Experts of a small language model.
Size: 12 layers, vocabulary 20444, 36.6M parameters.
Training: 523M tokens, 3638 steps.
Below are experts of layer 5 (counted from 0) of a mixture-of-experts language model. Rows are named up (a neuron's input weights, with its number) and show model dimensions 0-223. Each number is 500 + 50 x the weight over its row's rms, rounded and kept within 0 to 999. Numbers have three digits each.
Before each expert's rows: a language model's description of what the expert responds to; "comes after" lists some tokens at least twice as common just before its tokens as in all text. This comes from a sample of Wikipedia text that the model never trained on. Tokens count by the router's weight.

# expert 3
It responds to: Year-start digits. First digit of a year or long number, usually 1 or 2, after "born", "in", commas or brackets, e.g. (1873–1915).
comes after: ", ", " (", " in ", "1", "| ", "–"
up4:541544428522457565460493536488501589565481479530505559559438563546523523511485514476472484518566524596486450601515373584468427545473406497509431501384514497597505512577515431618573477484450475493472512508488604519523622510471534479508443511469445522446488509503505410390432562476509531590525510456585562545596543488489551508470533523425592581564390456494520400516529434578535550522478560475441502550491552485414455488445531483527546525574502434496496446522521436478465470574528497469564509552502569468483518488471343504507496487452492564494522583467471529480593402496429500451459534457497495483556602547495464449529431510471485563467400551512537492510531471455546463488483
up5:504447539451564523387532493515487522465598665516455486524523546563484478480517517499557491515531527600584572530564443398484472488466495469536426529467487475492516505436549429472431509494496522557481475519454410542440471458415519503347491550479472471466433534481487479469445473511491512395509537575501582502536566403472506486493553531487543438598537446534557421559456421483443528493528476442451529368507534413576535387495558514455522558504497481485404400475470511496567471512457453456506545540561463504522478456591608480431524500610493488560530489439401490473481493533415429466482453432534425550501503440472532508572390527528563461441556498547502426481557511490500484510499
up6:477574597518443499460519606468539385493480430524519525533557567505468507570503476491359492516545543526519511533479555438549548502551525537508513520521484479519487466431436541547510480500434566499530510427459557477557509442499400530470555480381427510384513433432506382411476544497548471545497469437535449513475564508472603481456474599493417434383548505452466531489421516504502537526462462478516491492495635467506540522470486520539531539587548526445503482495463485523547465479455500452496576546450631443559520498504470504499551512585588555586551491562528382574598469450467430524531512518440526492412463475462472486568468527513456510585470527575518439524510526526481657514499
up7:561560588453433539491498419610490443335466512430469423501505576486468499476494517428500504394494414584536417524536448538447440529494513449514499510483509547587538573466537542500510604502455510544543506487471498519578541631527434576484519437519414513529469539472551562478508537496507515499400508456479486496526493499498467467442386433544482502471478505548426531475556435506550493518464496460447484449481504530464564526483511475580616476542538546536488469475553547501504417536538700470555481488532520488432474456485484456531406407484494482597466593521529446420511372548537522502448377520441480483526475510509551517537505511556442617497524557548517492518465466551544521486539
up8:492500532523531487444506518564522483435636604300484477541475460492464482452550513441526524579491581443505400505508512535547434540517511525527483463463490481587530471391527518512443458510570495454607517461553451554522460527480501539541524504450531508634511448477578545516503473505481524509452453495486517479527480487510453537468596459521425576486462536523525467526451459460495528485551452509528485584501527514444457334567501527418491454486517581578447509544402481486595476461449480489535463556492523542539507478404494418416420493546568523564497482515445406480509453438567539546419474507600409507514547528525409498547447545489492530459557537513510617617482566553458487530451
up9:470529479538452583456419464474490528438407582542622565455609512482464468506489528486539496486473487480501482548525462485513461449461481552496404473514486539566440518498453454483469501480464529540414531505651482579468537538450455525418492517447633436499450581514506577602530478421513560510413563500492516491543494497454450499572525357493518422479450422439478494476537465473531556502485510574464503479515463545512488521417470601563529487569508592537454461513527490507522463598506405568496474461435487416550590485421477428531483503457457594492494532539454527512562513535451460586604449464464511453466506422473532542576548464382522494501528413555468500488425485376475547511461
up10:551488551414590513477531564636539460507490538479570542474481498550582480501576549562489408564438470479515582454461512508425506444450505505445500504592470516520493490497487528452535492536483506581523537515589522505464527511510468445508485426492530558525405530448547489431444458510533445481402491502516464515461515472574417351466432558680495439542467457507496499494442496450491530507552516550509433462487576479564559502539527469468452486512381502534506512492426407468502490589541579530483450505509484541498515476501490511475425574423558449529504449570502502495558486531392522517442454372491449382568495560428421562511513484544435540436486401450549483427507610465535547454567
up11:432521485527396498491510503543605478475427539576502544362539446511432437533532406457555495513487517469525464489528474500483485489578499451514472482479532485526485512498463436405414487479434508536504577477419481487598540438506507547500478419490572514613623545531580591473527509379519503499468402472590455510549506508666503616545540491502503472538422551488504509501534484450492513567562473458500558339548471486451563524426548474490520431482499453521449500552551592519557562534521459496522501468499489481507499598483526434462495486438577460533516531547497506522481589561439523407480488379527477542488415455561522546443511535393476536545467528504524542575459523472476561455559
up12:578559506473492451375505512466512408616520447442560442530579542570416496484488552452487474535437418490587504489528529576412486516445532580587500527531379468554511517490526385457526562565431535553437483581497512512517489475573353555510450504454483467421514474503470544518509460431507507490432478492513436564561501490427541451490557517562486367612557356541522568505481583499471432481480509512528438609549639531490495470514496510555579496486393561433523494577489429482474475522435497538538495527523501498540531480490523530460427460555508544560459530508501478488484506487536455412483547506514511417519487471535530537481476527493429414516532491476403501479531464460580514424524
up13:529488513481580481424540513576503511477523487538594502460474565499492514499495599496500493545560558522510508442491541415486542515445442452485485539562384613663447539540507545525475445430513528540481426529526489474459528526440368502436499564548548468504415539469472531547425599598409516481466506472445468518484596502474507499427567517499499384437520567380518442440510492428444461581517498461534478481482499553420559494516488583519515526499478541421474432413542572578455423435532426569585451491518514437552465490539434477543499563490557462456546497541494526423566496493499442512455476463485473576382504483493565527552594513576544515526531491412534509569438552448496521481560
up14:490489597499487446413461515435493515475589482465427531530468432451513449509483461459450493475493523504606516508592515476402519460519555526531494532504485521498431504439503444440507559430485443451561486539529501585469391437466529466472552520409483547511557436468509444541537485553461488424456502500404506496483502389461510521519573499464588502506428591521514370533459391576447515439535446438480457377519511386445503428563567492454505491511498434519454479424427519477435514566414428513504497487481506407500435488545490474479542566482444417479538489417603453461568498461502424514521572528349454481472498478513521469574401564550484488508473526586435424534541550535573512507457
up15:509445555565596429445551550495535453479582515541480512430495514452493424547478429468563580451527516480446530529543464533496475574518522571459551417518488482520540497558515569501501546425455520479574449517526543532531464539442422567559553561437466507372537478525542440497431420394509513514556475485393459462544531429467411582540493523489504540528563473446475519539594452564474509486519476502433547582462542537540400517482493470518516442442461504500529512518549515466616612453500538508449467486423467450480493446472454553491571507398507503645527484585487551565551430582535491451436520492522489543557441488549473393505468428490517507394565421508478484517544645441545562507475
up16:447478493513511559468519553599478526453519550468384400454499504529421559574519585558509519455567394550489562519492513556529483471461465460481553508501544532510514566532461569442512487493508501543565454445515446517491477534468595371505487534498452449431458527458518540557491469446526449554443627539474494526472482406507408570525421460607470488458477509533430435417487444419467524489494517475501483432530502411471553542474493491461449479458485460484465414541456457511457366574559428406495523489485515356388478549554523486531478463585475536490534475432427435478519561469515535518466471431510408493501479471535445522522471427455481501439403664573496459485458579512475540471514
up17:573517478496389495503473555604530573496503518572528512407458491596563478459479559525445527579529597597487572511523457431578518477496487410513462537580471480529495459545576460471500610428470564569511426533443514426506560537467474482454493590588551538433437551540500547521394513515460494477417484625523539490488526509468450507442555453570476462528546479397503466539513442472536553565551554502510489527514453605466443410452486486510543625506456408508521459473475568463535532418469516566564518520497477423528472456450529461533476538517421535506528492476500490486569464516451453442541450597528470580441524557464506413575507535535521415592535460533507469469390461482472519556589
up18:453429478611509526518520513440589495550467461498554540405557492479472438319506534504472524461558485567606570545535546463522360619551550559511534556489503438525469481454511521604564483501440558521479474517547488485494493499465502462512526499436458499476489444445437500471409464416457541490512427436566480477498511493569496472473518486549451449521484507474536394503489511450496469520582458429444493429523631485512514466549507552466457493514522564562425443398514520609555390514496441578518633569499528507583474467466425474459548600409501470484540555496519492492489396505487464476499469594509479504500466515472494487594474462593552516595524390483536532467490524505520547472502
up19:506460585587534566525579486417545487524474512561453449520476481512489436501505511501513557526536447542500533531507525566406515392483525569534477532477537560550580628434522546532542549566544535481478501488489522550493524473528587501489517452473397510428511497496546517491473513482427405566513581482517492423471551534511622508577508513509484476477458461441457571516593480516505537613501500515570475464485426468531520480513499443529485479495387530520509527538496454391489481490499512463435414518551636447395506529528478453541362468391475483499519462507501639549334497462438471557446470451601496452482429521545570468467466524594447458490498497538572518505536506587512431582515
up20:437407456506391480516531454522522471461537516525516526512472480547465488492492459503542459513444500502406534538548399468508555556481407426513485445411494383581525507444463395573511456522452478453480434502467560507553440507458548500541492529584522490521507520490494516412493574428548501414509474492479463497466587451519508462538464557565543483517455492523498538578477326434541491511454501453522555436545496457472571412439518475543581525485463467501441500447530482523427430475512459498358541524423446508528625392441493457491585497596418519523548394518553509553526578471446539514512497373466474485536478564543504545535483452476494476555388487450480514574544564602526531562545
up21:369508549542558455461622432519493587516542447605437424535485555522455512463546489564596474506436471507505474446539495503486534458509481483489553522501509571479446534501485507546438474510574524570548508350489509521569568528505622512506504472539539463505511563510558569608435424528475439494502575470522474562524440500509572560521500560541452458535457518502530588413499502631474481494571467408488571536520456494506540542472497493439574503404509493433518540443529575545543449539533475569433503457510569505543446466490520453479520448366440435586461473422506500544539558548410613474586485472482417455532447464485453502549483581457590510525563453542478592535511480556474484542487
up22:505564465490518588503438412457518468544517440497514533443505609510457422423535495541469563490571545550474481534456422514557532542448578486482627441480494595483558608508584488591483579510454427448516483548449462467537448621479493536501520453454588540450528504530586501516487441486542507510457520457547547551510478523488545517506414446640457489432471477516434502477452537493418470490445489416374559496510495522482450439469409447522466546532486479459532527493501562521476577536415502466386417470469525563531442513501548541540479501410512539543481507584403534442456460509515469435541498425490532497491438414509625515462451432452550450559489523360520488414506491511545550470501
up23:582490462555535544490506479646639520406518502519496500473489487448385468551449570473552515532473530461537493515536462486579493497438515542472403439537470546466549467475529511492517594519533481435538497578477401513601583525510530432489627478490573443428442546547457446484433543574559511566522494513567538479429525450513544456602595486476491532404521526452438467489638475512446444502494463418509440537538482536463546463543459579500429469429504549452488399492490603550397459430455542465518508471590495439513485519523526536590551533476538534369525503436466482530438481507421534470484505485414580440513531494570454474426523522548517448555523519464489474506420523492499479499527

# expert 0
It responds to: Taxonomy boxes and tables. Colons, line breaks and cell separators in taxobox lists and infobox or medal tables, such as Infraorder:, Family, Kingdom: Animalia.
comes after: " | ", "\n", "0", "|", "- Kingdom: Animalia", "| "
up10:520585547502470527426471498415500500611432605592450503554577465484459570487556500566597448516431501505466458413483497509569573499528528419468531458436494528546500535525553512407521402477470544522471500507456450501559470544496465495442483499504589552501486507510413558533433574452447388563559535531511520544544463470555595544566454444508549480517451527448546534585543433614457512475488529517402529579544434576509525397452543601484481386466478451529499517450618444468555358595579524506467503465437445513451485499433494455541526514422548519520558491506542452504474434447491517508512432504512525452524559485512493498524489556503478438504594498554459491467525629488460564511480
up11:464524501501462414459457508511457536488426459493500509512501543451470588566495556478501471528481530492491536420504539425478508469448477551491489516504512537524555508454508510493548514420560516475509502493502511439542437489641500539555540518485570532408609537449487441470553528491620562523465502437555510405570490467453524528525599454474520497504396424466484560558452485620516476466495367431421541399537612557519520456496591429581491459451525486518574464507442482571371531469593439559539458494577447489539427546490546465440500468553473563425500508622592492545479546552441503480498466572508570477447495470508615519545568467525471570521608521493449515501469494470529580427441
up12:474585517474408510481527470496464551512538515537503591488484427504487579497523422455535497482447406484459479473463461469451484454513474608475556508471628558448566505450391531489546546454486581536452443540466509469558522487466516561479534510546369570523522501480517527470599518462524541539430517519590529555534484592422485540570489473434526444606488547529464554478516523464548447540546485488485392533589481589627557461481441513400409514476528491564496516467668578457447447452490513493563553458458503605479553450493588483613467518482537521468468485494461503449558501514590537475484582460487518478498475477525543526514544521456468525547521411402597596451510521496549447516488
up13:465421581568513516517494494525501486472536541441475432491478511536546426424476461601481436506503459468481548499513551474546569537462512440511481467488521535500536545628548477502532550509400526597461496545421424419595500501520459512598528478489435494477468494461483531439484546547532447538497517580488522523456507478525477519517460504345503528490592511526457617446506488431493520497608516490464487466439474524554470525546560545438483427443606454498520547525463516530500465581536540534629483501604514564475517455477563492467507522573431442479500503559592555558412595582517513516466501508608615526381377438514567511524538478562512435508504522529464586498500564516405459486600
up14:570483573524534383526432454544597492481494510403523432440472486438511474592382430488572522537505571474457482444552543445502551487619448535513503506484556498450455459531450486537492516534513474514577522473609466475520463522496438426454501537432464488534460390475514544536543626470480563487490514590505495429460517483449492377521524460507584516542553540474449508444575507498480514514460503534475486510475470517496518416463434501526444470599466464571423540506588470485574518470501516584466489470494540508501478343490552483495476472545558532526373529549485450597454446434549540525558484431494565488509492525536382513573479489424429532505547499485495568448397554601503614478455
up15:465445493452544578542454511457551509518571385483605397510524530500450514527471476533433496427495555514478600473533487512413564489467545507553487533490565433517556585584490502468457492523493579473527558526439522525466523592526502557478478463530505461523519509506436434483485541484574482464545514548537453600487443459577470556528539505558466467476532520479377475389513614542466454449625598515417574443391507556541445452498468537514542423479461472496564488578537481542506478515585463492576449518395559558474471464581461456592485568467441533524466438483508495499520472421517415509509542494499494396371436505494518577438552475553510468491514515451580494571570595453482484575472
up16:420470486519502530589481491564526428554420449507471555413474446521463514525521458516516569483600526446456538510464533561472485467497442535652484443441464576546466579506454560479520439431503529464485570468484483555532459427452450458471535618483503527452528519500569507430479550461582659471483627518421572427489485522529534434498473421530473529493513521530475493500475440535516472577480409440448611456494492483586529524514465499560493353518460488486538440487477478507534509450483499454482465584522475550493444540565444453601440446529422581525524482487442510506520448532557532486521523494388500548418487552457532476463512587547410499476479538549546499422535519582528633446566
up17:337383507610462510493483534504468429498498526578514484507544514413486520475525590535534587528481453433587537499496542525563499643485427487482449526467491479467440441468562470543492508467582463483531505545409527571435464479407442543472504473515467492483549428422514489474445486480478457533497510462551557516527487499459509508497520384467436541565479588636412489514518499438501488543566549402429551508437558506439436479476595442479464481462478509523464437503512448535535464523467450492480566358639482492550521476584520423537482476492545556546481500470435489548445566507469495496502478461504548493487512496462531519493498414419505566502425493595494539503549570536465534535332
up18:592561491429428401544528481417630515594550525419476536509541506497445512451520493472524563467534484534475526453528458555423489505402468549446549455486547611490581381567523494491490498503457456476490532502481619440552488476536498489457486533536512523532480548618525514476502582445583472479417525530503526500570450557567567535541529457566442480491520543453478486527458461535579484596522472560421433510543472503434444442534512532425453500458534519592586557434514449439461505575518499507600454523484509497530529431463546433429452328488605505476467487529546483472472563532491479483472536549580564524414493570568536568536493499469452567481546518471447460638551491523531483517495
up19:452534498468478525411495445576434464566495376481482569496516459557541470571517591515605444435573478526449501529506498444522430462490453516549470463426506556484512453425503503423472462402492457423445455561478559491558519510521369520493519447509417589460490414468506503463538529503590555451463494495498568491480523519531444547506462477522513490482406441506434526521545451460548510586566468549457574542473583484516562363489489478438486520510475477471502577515503471465475472600565503524408517465412534466552450470452569502484476513579488563495478567438470531604437577532414501528514341484449583568509465498537483437421517537578465495598635492496537533471476482557519471538456
up20:423574460410482522398501445528666456514554477496444498495557558504468606577502507496482510513504569513573572328524461502555534482559512465472528466449543480494482499473519446431534559481501546496560519575553532495505493435502510491386517564474550511568509518463481499511556653409543447422447521474412507499409487413474458426544502468552509472537520576472601483501537514437579451483463500530631482442576588461506545384509451458552516507456500497518530501491514511496489529525520483520579438500553475551571529488506485579519424549463455453582544542504536537434492528609543428536537466497488455533532556583493518547485502534551509555405437430404488527455526487470546453440461
up21:421426516433580491506487522559470539500428437431476471499533518563495556497489548443526596507559527503573550501479516533479508427573566561413491470576500564467481534522428512430486508490459393445537489515621478430480484441476507512473539394575477483497565483457524477507533525443490618520468477571485483548460598489472470399505426491583544543499511515443498498480421502504432518430613406526518561493424545512510614509467503555540510480518513417584374498437502487432503461555437466406503542490466596527494544483516507575489438363539567440505548466444507523482546520541527451472513488509565588503493393629481516494436527513506462463517502452496553522547434629517554438503537
up22:457492648542467624461520433556524504535508491460522506459559459476376443510547519493566440547522444556480487517449457488443505566500457505486524528458486511435515528524468560491526561453553583539418446540551482510532472506578548581381528588517410522506476611546456531550563522509527480482475493561513448499494503487457497574509489429525614505390481522526445418583468466500452520509529496579496447491541537471552517492575514448484543525592430514472384493447414458480509523519558533441460469540460524518497505487582491519529430480519477425476495570497474477520370566553515461576535470486495491418498495559616440536603554410400562516485352494518442440449473487537532466547569
up23:520525465480494614502574427514417539501542507490476537582548477566452542486514522502536578474480519544539510451593497488595517517490487475567522482515499515565513535418471507472512520456488517522565483515447487507545544474550455523474511556613532471517420552474547496430523500477381457407382542575519589413536525485559449442568518522513516436388444486471608505441533588554548548563501403443382577501406486569544468501495515555457415533484505449558584489470478514601538560635517426536547523493470464537608534552501558498507540447495487552424473549432479421593539508553551415548447487550549468421449510529496501468494499479482477552528522592497489429561534492526480414422519
up24:478534560572442546492556493535457502542536412465459490446563576439422545496489536509564541518507475509512512428528424439478515500478473474512520533512590435483555460478493547457504560459535435409534417528446534458448545560485496624497378467480479427475491514434550487467612466440528472407541500483535475402497563555586374433473553487524533477453488565554547574496447521536520509541557455482505488456440527475479469445429591425511547485485457542612574538488480468520501498371622494508440465393530513495457539499508558499571454567514531473502475503463557505530538526520476529546528580511557443486581502486427438458616495498517487482507492467304549461575529499430442479457447
up25:514432506481420522461520504496443477558459509452544454498515476534481628448537443402508432552595477546443614449505545472459581452473424414540508491627452563524468561497460547627554495578499507615425508510483516534581491506462507442528589515510410507450520425505521484472443512482530404511497499513624396630473460511435417455520480416515497468503362510419561466495458418493470501529571483508516547459435554492549473452474456460483483428497474507544486442586461513478584447513491549469509434459508441584568428485509500486410557448558526497465526591488516469485431507577561441589473490502553493465524522500480484575460417526489468556586547504532532555503497468497483548468494
up26:415457628532487551489468459559476482602411478487453518425595512469439494500496559467502512500513554474508445445584519455473492549527572478590417423523529632514502483438404430466512469466488499476427541551522498452537525497518558561476475506558504507447527480467516521536551544498567553460537432528542490468381555485448543543566569618522525464428496449476599499414540519461532514547535459527546397527473510427476558445544462453556550408523517536485518599596450490500537486510461512514497500522474468553364532543504481631529595466481485477524513475525538574515431554558435620536539519546546477509528457491538440408628453586492518490503612534520487548506534495483471522523428
up27:532445506606345474481473549483532478486458516451512462557595520490456494441550537517402590475533548455549527499437631483610425404479485470511460501484434515450517574507530505445433424501507531492488549534390574487515422484407510512423497582457469518480640537444504428463527430502484529500520523525537479441512487521494549574540492456477498487484520508421570505534588502513431439542576489510498549487481489493526515424488496506477580536547505498474479436491462507532510526432543487539457423555522615563551404526539557474511583485453505430548445504469457508459422529456486590535498520467482455468487502403569509571581467431458494423481519382580476600550548568562399539523440
up28:583559495505526596472487586506482487516551474519495484503505504549487580576530501486482563529521453509562438512526489436479576484447479519562510500488557559465560470492458508505541537497476461528480560481493368422543473510473554508496506497582443495452435575488467400517464587441488532502465503649449527389545462456570627515456493520499485440577507458449428483586502520505431421526480534419460488553457433503504302433547432461515442606582531484523482466451576529464515508545537495540524435518589490531530522491490517505538555461567522554528493509472462511436431547586456553472435494508501428459457530444501447571460527389484576444429502535456503542478652571515545495435567
up29:522418515516472523517473535584496495558463439484534401459535452521499451498474545480479480572439470528383577550487500497515410503527426409484508399413484537496498553473474553381567500471468557519531522510548487393481562451487543512524412566414448437488477470447460504446491636572532461482464557436487539509429517503499425577536482444479480577550484552537520537472474395558506496500557499531460472546477534478461458448454506501530427493536541624552458438558460524465516467479497544481565520476562427522525541432490410430468559418477558491508400528601456489550512570379503544504511481495531500466399536621442587489507417451550497438547566426492506485531482447560443526382479

# expert 14
It responds to: Infobox field punctuation. Line breaks, dashes, colons and field labels in infoboxes and list-style metadata, e.g. "- Born:", "- Coordinates:", "See also:", "Revenue:".
comes after: "\n", "-", "\n\n", ")", ": ", ";"
up5:341492574559535480483417493491464500458515551475453523460484617514511529463466483489619547483525513517426468490466445466580392569475577458439528541531494503525487532511503547499427540486463485573510485599409496509445500449471401589519482518558505476412527527528430513656512432452474528486456464457592529513486515533494532495397606544475435480483459561486519487603589486506533482518514454546529500476484605509498505458480501571523514495489404426511523469433421580456569418495527451512578532469483547611478617550571458498468580509540579467454484460518509501534506509497502355485464484509449517435503437571448535477552524488449537544453541406441471453539452465561493431538542
up6:573479474579512430416628497594499532371545571486540477522491485496526538664462504515412551589509428602419439569564441487408462488511475467549446496527528494487497574419541476511522551501426496515536486508456427533538509410475464432546537552523519459535504632393562440609586520531456498604596539587500599491556471467478514420466473458517550510491528509460505516507503462513566476516431464473504507562506500476605509465481472588511478482510514444466474431468490582493476489569510533481465506605495416475462459514525550445472465488450568512592552472458482481453502398544482505536561465571522585505497540476513542525455464496455449443505468455493560512509466496496532558380536
up7:559572599561461600511509502587514544429555514574503551464526548483405475535428510509490547464450486406505489507587520531517552493530491561553494478515482514581469464519540566537396467454434511447449526554491537464500527428524506411462453554460448476549464567422452435523548457532622454458484424526397487552500526420460529511413448483535394525547420429438523626554531529504531501463428534521507521496545431433460530491543468521533561534408458502644458441474426507447443532494565507535504498510466524491480499486500520486464527492494438404456413536497452487466460503589559472520558428535446382543568415535552437485610457512492503486537556454431487491557468573556512527401504
up8:525496497490534516520493547524543526526488526443503533549533523455446588437545443494349421524395411541462448459530482420390595499445424479502467566502511431499522566542465506404517478524416501496438472460491511449593399522476462464494540541451437522539490497458516488577508499514446543519462467498561522497540481502439442447508543573497480435458486482490359522522470568548489422560477544559531434585537527462470509427423609449556463479472421455512495453391497493516493451563468428458464486500555485534567557525438504478455649429480453565521540518450518435560509538575499528472528518442477502529442406448495546495654528596590455494504566435550498458455548488487400500502511
up9:555604481552472496495452540579495583547554537493564474451518519537432440540582482510434505487359570534471499505500455525515446518488505480458584415480486570420533513504473508561497456461486479574488465568479471536471421394475498486504468427574522452479544574571502488540504495525457499387466397493503408444493419445553572534488478420468514381518549463506470492419492531464539459384521497510497506533457524431541497491511340441435426456533441475537499524455540533491565542509559466482537556502455543463469442485508493472453522464447541543551582562461502571605448511525469473420514547501512502456472413537449565425454512554376548479573625527462489532448465454568398570524496
up10:440464495538571604444590532495442576523530427510415546545467529572529479478439578493483478437484445534498559366555446480461538493536425503501505519436500515544466508509477487458542475538355431469435480488495316482562506533471438533533565560515491466575502494482462461528494473527444631471565575444463513533476572463529489510511625492496432419545379468449566443491463478402541482509556495530515500573505540442401525563576475485501485513477501508547425548491574516467468363519600535543430506501494456496504470509537510554593442458522553501509491454531490540502487431561439526499633424539430524447495458535507446539501542440545459482471522430464505537490473559573497487449471
up11:501485577499386453479499504529392478547454484549457537541470458477495500511472601545521478602526494443527498598525522522515558448515518460481529474397505578490486524469540540574524440566466616508475460444395513487460615489531422571351456554382500529555535542508489504508494601494557454497525454482492545542446407432580452537455445511589596515516410491452478507479540476532463446505453516520541497571484464428480464535606425504525464554449478435566617496464540503510510506466467463536422523470463433493530459434506543484422499569541512478490506485431579524594537497416543613519514444531461554569423455487499497510459556503507478528439436417503600498467502599459474524567462
up12:571556530504483448576457433552548490471504428480379558456540406571486492415542493598517481448501457503466562502506516447529511480519446428542456487632372410419576522518577577457504474433519539514465491462502444462443471483464478479516548539446511501494464532578443502499483414500502510391516459419574597529557539594455565452451521609550458494483509585440417416483519494487519364510513459521505451532517516464484465511456528533528517539497554504567415423518517544441517382408431483512454462473578548532510490489568511581552562511508513516536504496475567488471480510555546539545495464525449467639492379494528466457418461489494514505469435542441556545410434539464476488536518
up13:455551531538394508566577501516448512516476508540463434507432526468489515496571490452534512558423453574540424504508441476558506501422492497490496461427463489483390542497519492446509506522387388485532471552498526404488523491484517471557437409504559487516443595472507491483594474459623390500461583536493580493514460460540607517487545475427484542563455493420445574489436401501439488504487437410505598510452539486484545462525445488548524565532567359481460484489499562490517571553453484559508585445493486519409532416469516516565484515559560541421452490356573421461439514465421471470501502479459511552480531406539458416469459519507512491554522406531508460508441554510528425437521
up14:517402486452468514577489467531508543531511440500557495563487431527505510495486520556522472532416579522455467497551456512286543500573534551508501475486547534554579452515580553487560454552476586513488485535445535513499448495438503521417473562446410470510504543500430394427476534546425509556430438451486511511527467482477599386485502475455509488555396466561466512459528480495476513451467520522450526496452538592547548383436497597505502493451542544444500500543553486447398512477542435483430382463539381583525480474474550585417542416556645485516512529560521570471426470446509453537495521489450533495501470611534528498420432531509556506428521430492529521484540531491528478471509
up15:406491607484458563503531419588409496487500453451403525532556558474490538438470515536453496493501443441483546466542498534538567407466515469501511567442510553558626488494530513597525409451403428587477493477441418544532522456563522474395550424484444537516501394478569550454490480535474458554459506482446529533432464452480555440478498517515476507504577477370514461480532509499538558514474537436503485417458439537514530451399469456564492570513511464544464542511481450514531492524482568520581482574543508621553519465498475391565406480541482528499536538548497403561475467520498539496550479495512579591538494473566523412561484476392593537541529547548478519590390443558539473496486
up16:505411429589496510558569555546476518462549541505448510486471440556512500462473384534538614626490483570576530550477511494559457569515498509502536525541554574386587494505597365485563546485569561487553433387384459479515483471491488482506477446425360520493557459581466542510516528427528486590542550519468518477433478546456575455503587485553482529470485578456494523453520390524522438530503450504468559500556522462582520388431423469481538560485530452568533520572432515461455415493410524504525569539448465545519545488421530495466446470559552511428545472522531421459548565503425503514498444481517515458470506509499549526512493596479467503481505490456501515447493508516570409515588
up17:676508550602459479492475589451544448466449448454600490529465523481438437462525494499408492508494553517379465484403544487489523502559476512560470515541569538487496444464428492532476587490479451555489647454423445472414368527539411491550449477452488534483520576497492477524539468484517505446552526470410539444451586439472462515524489490387495511513433575392424439449536448485519488480504431563469459565539510509454446512587444453432536471440519450592448501426453511513459467514490476448491513554515587459569543498488458461516525474538507515545494557477540561397490508613504554411448415446575556449519534461520507556507446435467481524522536474464487461507519406519460491462564
up18:538644539493414558544486417480537521429451489572501523505504457521431558525530512579498520494529516527506442463590476509506441553406482541537536421521390498490454600447495526572455457490472511495533535495481554525498503455466519502406436500474456457590444546459475360505543529444556502447504436539402492559522499527557568539511508417460460505554497455456505576517567566449538512473517458556366608546471425482532452547447371464497443446447499569498553533492499494525492451560505434469477547511416494502485469400530482510480574503471487440389553569440522588540521560546534521480506461448469454548506390496479436427582463546428572504481510392523468545568556531487407481524536
up19:578445495530579517500543491560475628508477472461428458457468404444435544466458478457517533573535444483464511367466533448493462481453451497547547420437575457556523495437509567493546415544551512456533545573514450581448480454607397498591528505488517494527413636507470534496493524421509499524635463449517489447464496521496521465529447531546468521554447464386448513490447461507441533448442456508489549603420541523431456530482506539475568530514549477589523386470467474447370559529558471520420510439520463542464400575500505522545453520422514630538495491525467524441462525439539485471542428515455526510590510545513541468531547484466447486555498428554575553465508516503463524530521
up20:495667480579558514495454484534464464488567422536511470486555560474517518427442556428528419508491458578554425508441484462429506467471431574540461553481459479499512551606465521391451552478483470493476497496504331504479434465537490481536551481444556488549515499462487518589528471463531607475423467536464517530433394473428593443498490517464562427482527459428548474475379469489539468537451566455508566403472497572482584414505533532526560525470607514476539477476513456513469506475462463459555436479510476508560564529509428502487534534494522453517504460408565609479459580465501591528528543446559532549435536448428467417519517514469448528441551518539444522495550544406508399445545
up21:444468502650425437426549591529573504515489531539549503536512430425517569475383521513539540545434494448538480489449544535509434502556403472436469501476548488489541403435514427448505522494505496577495556468522420609524498472527508491546561489550524488479489448412530452563557466481512507537426505490567484556475490541532589560539506570447471535516432603442490522474557424483446490494500486446523525445466500467503525456538574467473533528517529507496572537478467451543490512399581492452541419507555437548544446465529456516526502510415538493485484578536662528419390458475488524465509509566599472495505459521485576497412505449489520495599371564524564468443441442405500536369489
up22:573499589489450381491503427565468474492483477410456404487505438543441492373417422560459435522559442567629441497548530550527509557464422484481504478514449508432535489396494537496467468400385465478551478514518494511492445368481453475460516474501527510390528533523559556480514562606496562477513478470481486472466487493506485517490530545583512488489498510466489497477544418516470426505476528467549587609460561521466468495470539476478506406506531526555514486498530535497502457419488598433533506488502491489438452409597424497454458428480526518573497489515501495560429458556539559668421551561429495491559505511423467421532423585523518480480591515572462483494485542455486431529438
up23:537566507521485509482413497485440501433576445435533520548463471492499572484419458516451534523526453449605487490498566548522505556475504457495459401483502431477477509522520508570548554613548521435531537618434480513471543519509436569620575466532537515530528455502382534487463449481509499557474458435497561437502498535567509401529499516446541562488474583385400475476379547475541474537555565484594490523522532511566476372501570449444565527445467580440564509497512554528439548511542496606511499531590510547544513499523465490585573489539520425573516460421511506467446463464464525424410565532558421477455432495502437508581542556379488491508504533448467512546572511508593450475505
up24:483488471541473474521513589568540454474468585550429614490523454536514550439512455566488502500534499504471417448521492481402484497532363464561531467520568566611397514468596542529469522474410552426507471500502530484505511457482470565350537492506519443420506557491493499496473464484475468542520497482504540431593452627472503513440460494472548408513479489473504492453456476530511397548549586502505529439512573559520463457502505458522434518389545439553505483414507547558523495514492449512485545474488542503494538580553587460562407559508493505577544467478497511495497418562420513599526501500487531493489510544587481381562356480518465485464406402536438448505641492568518510500484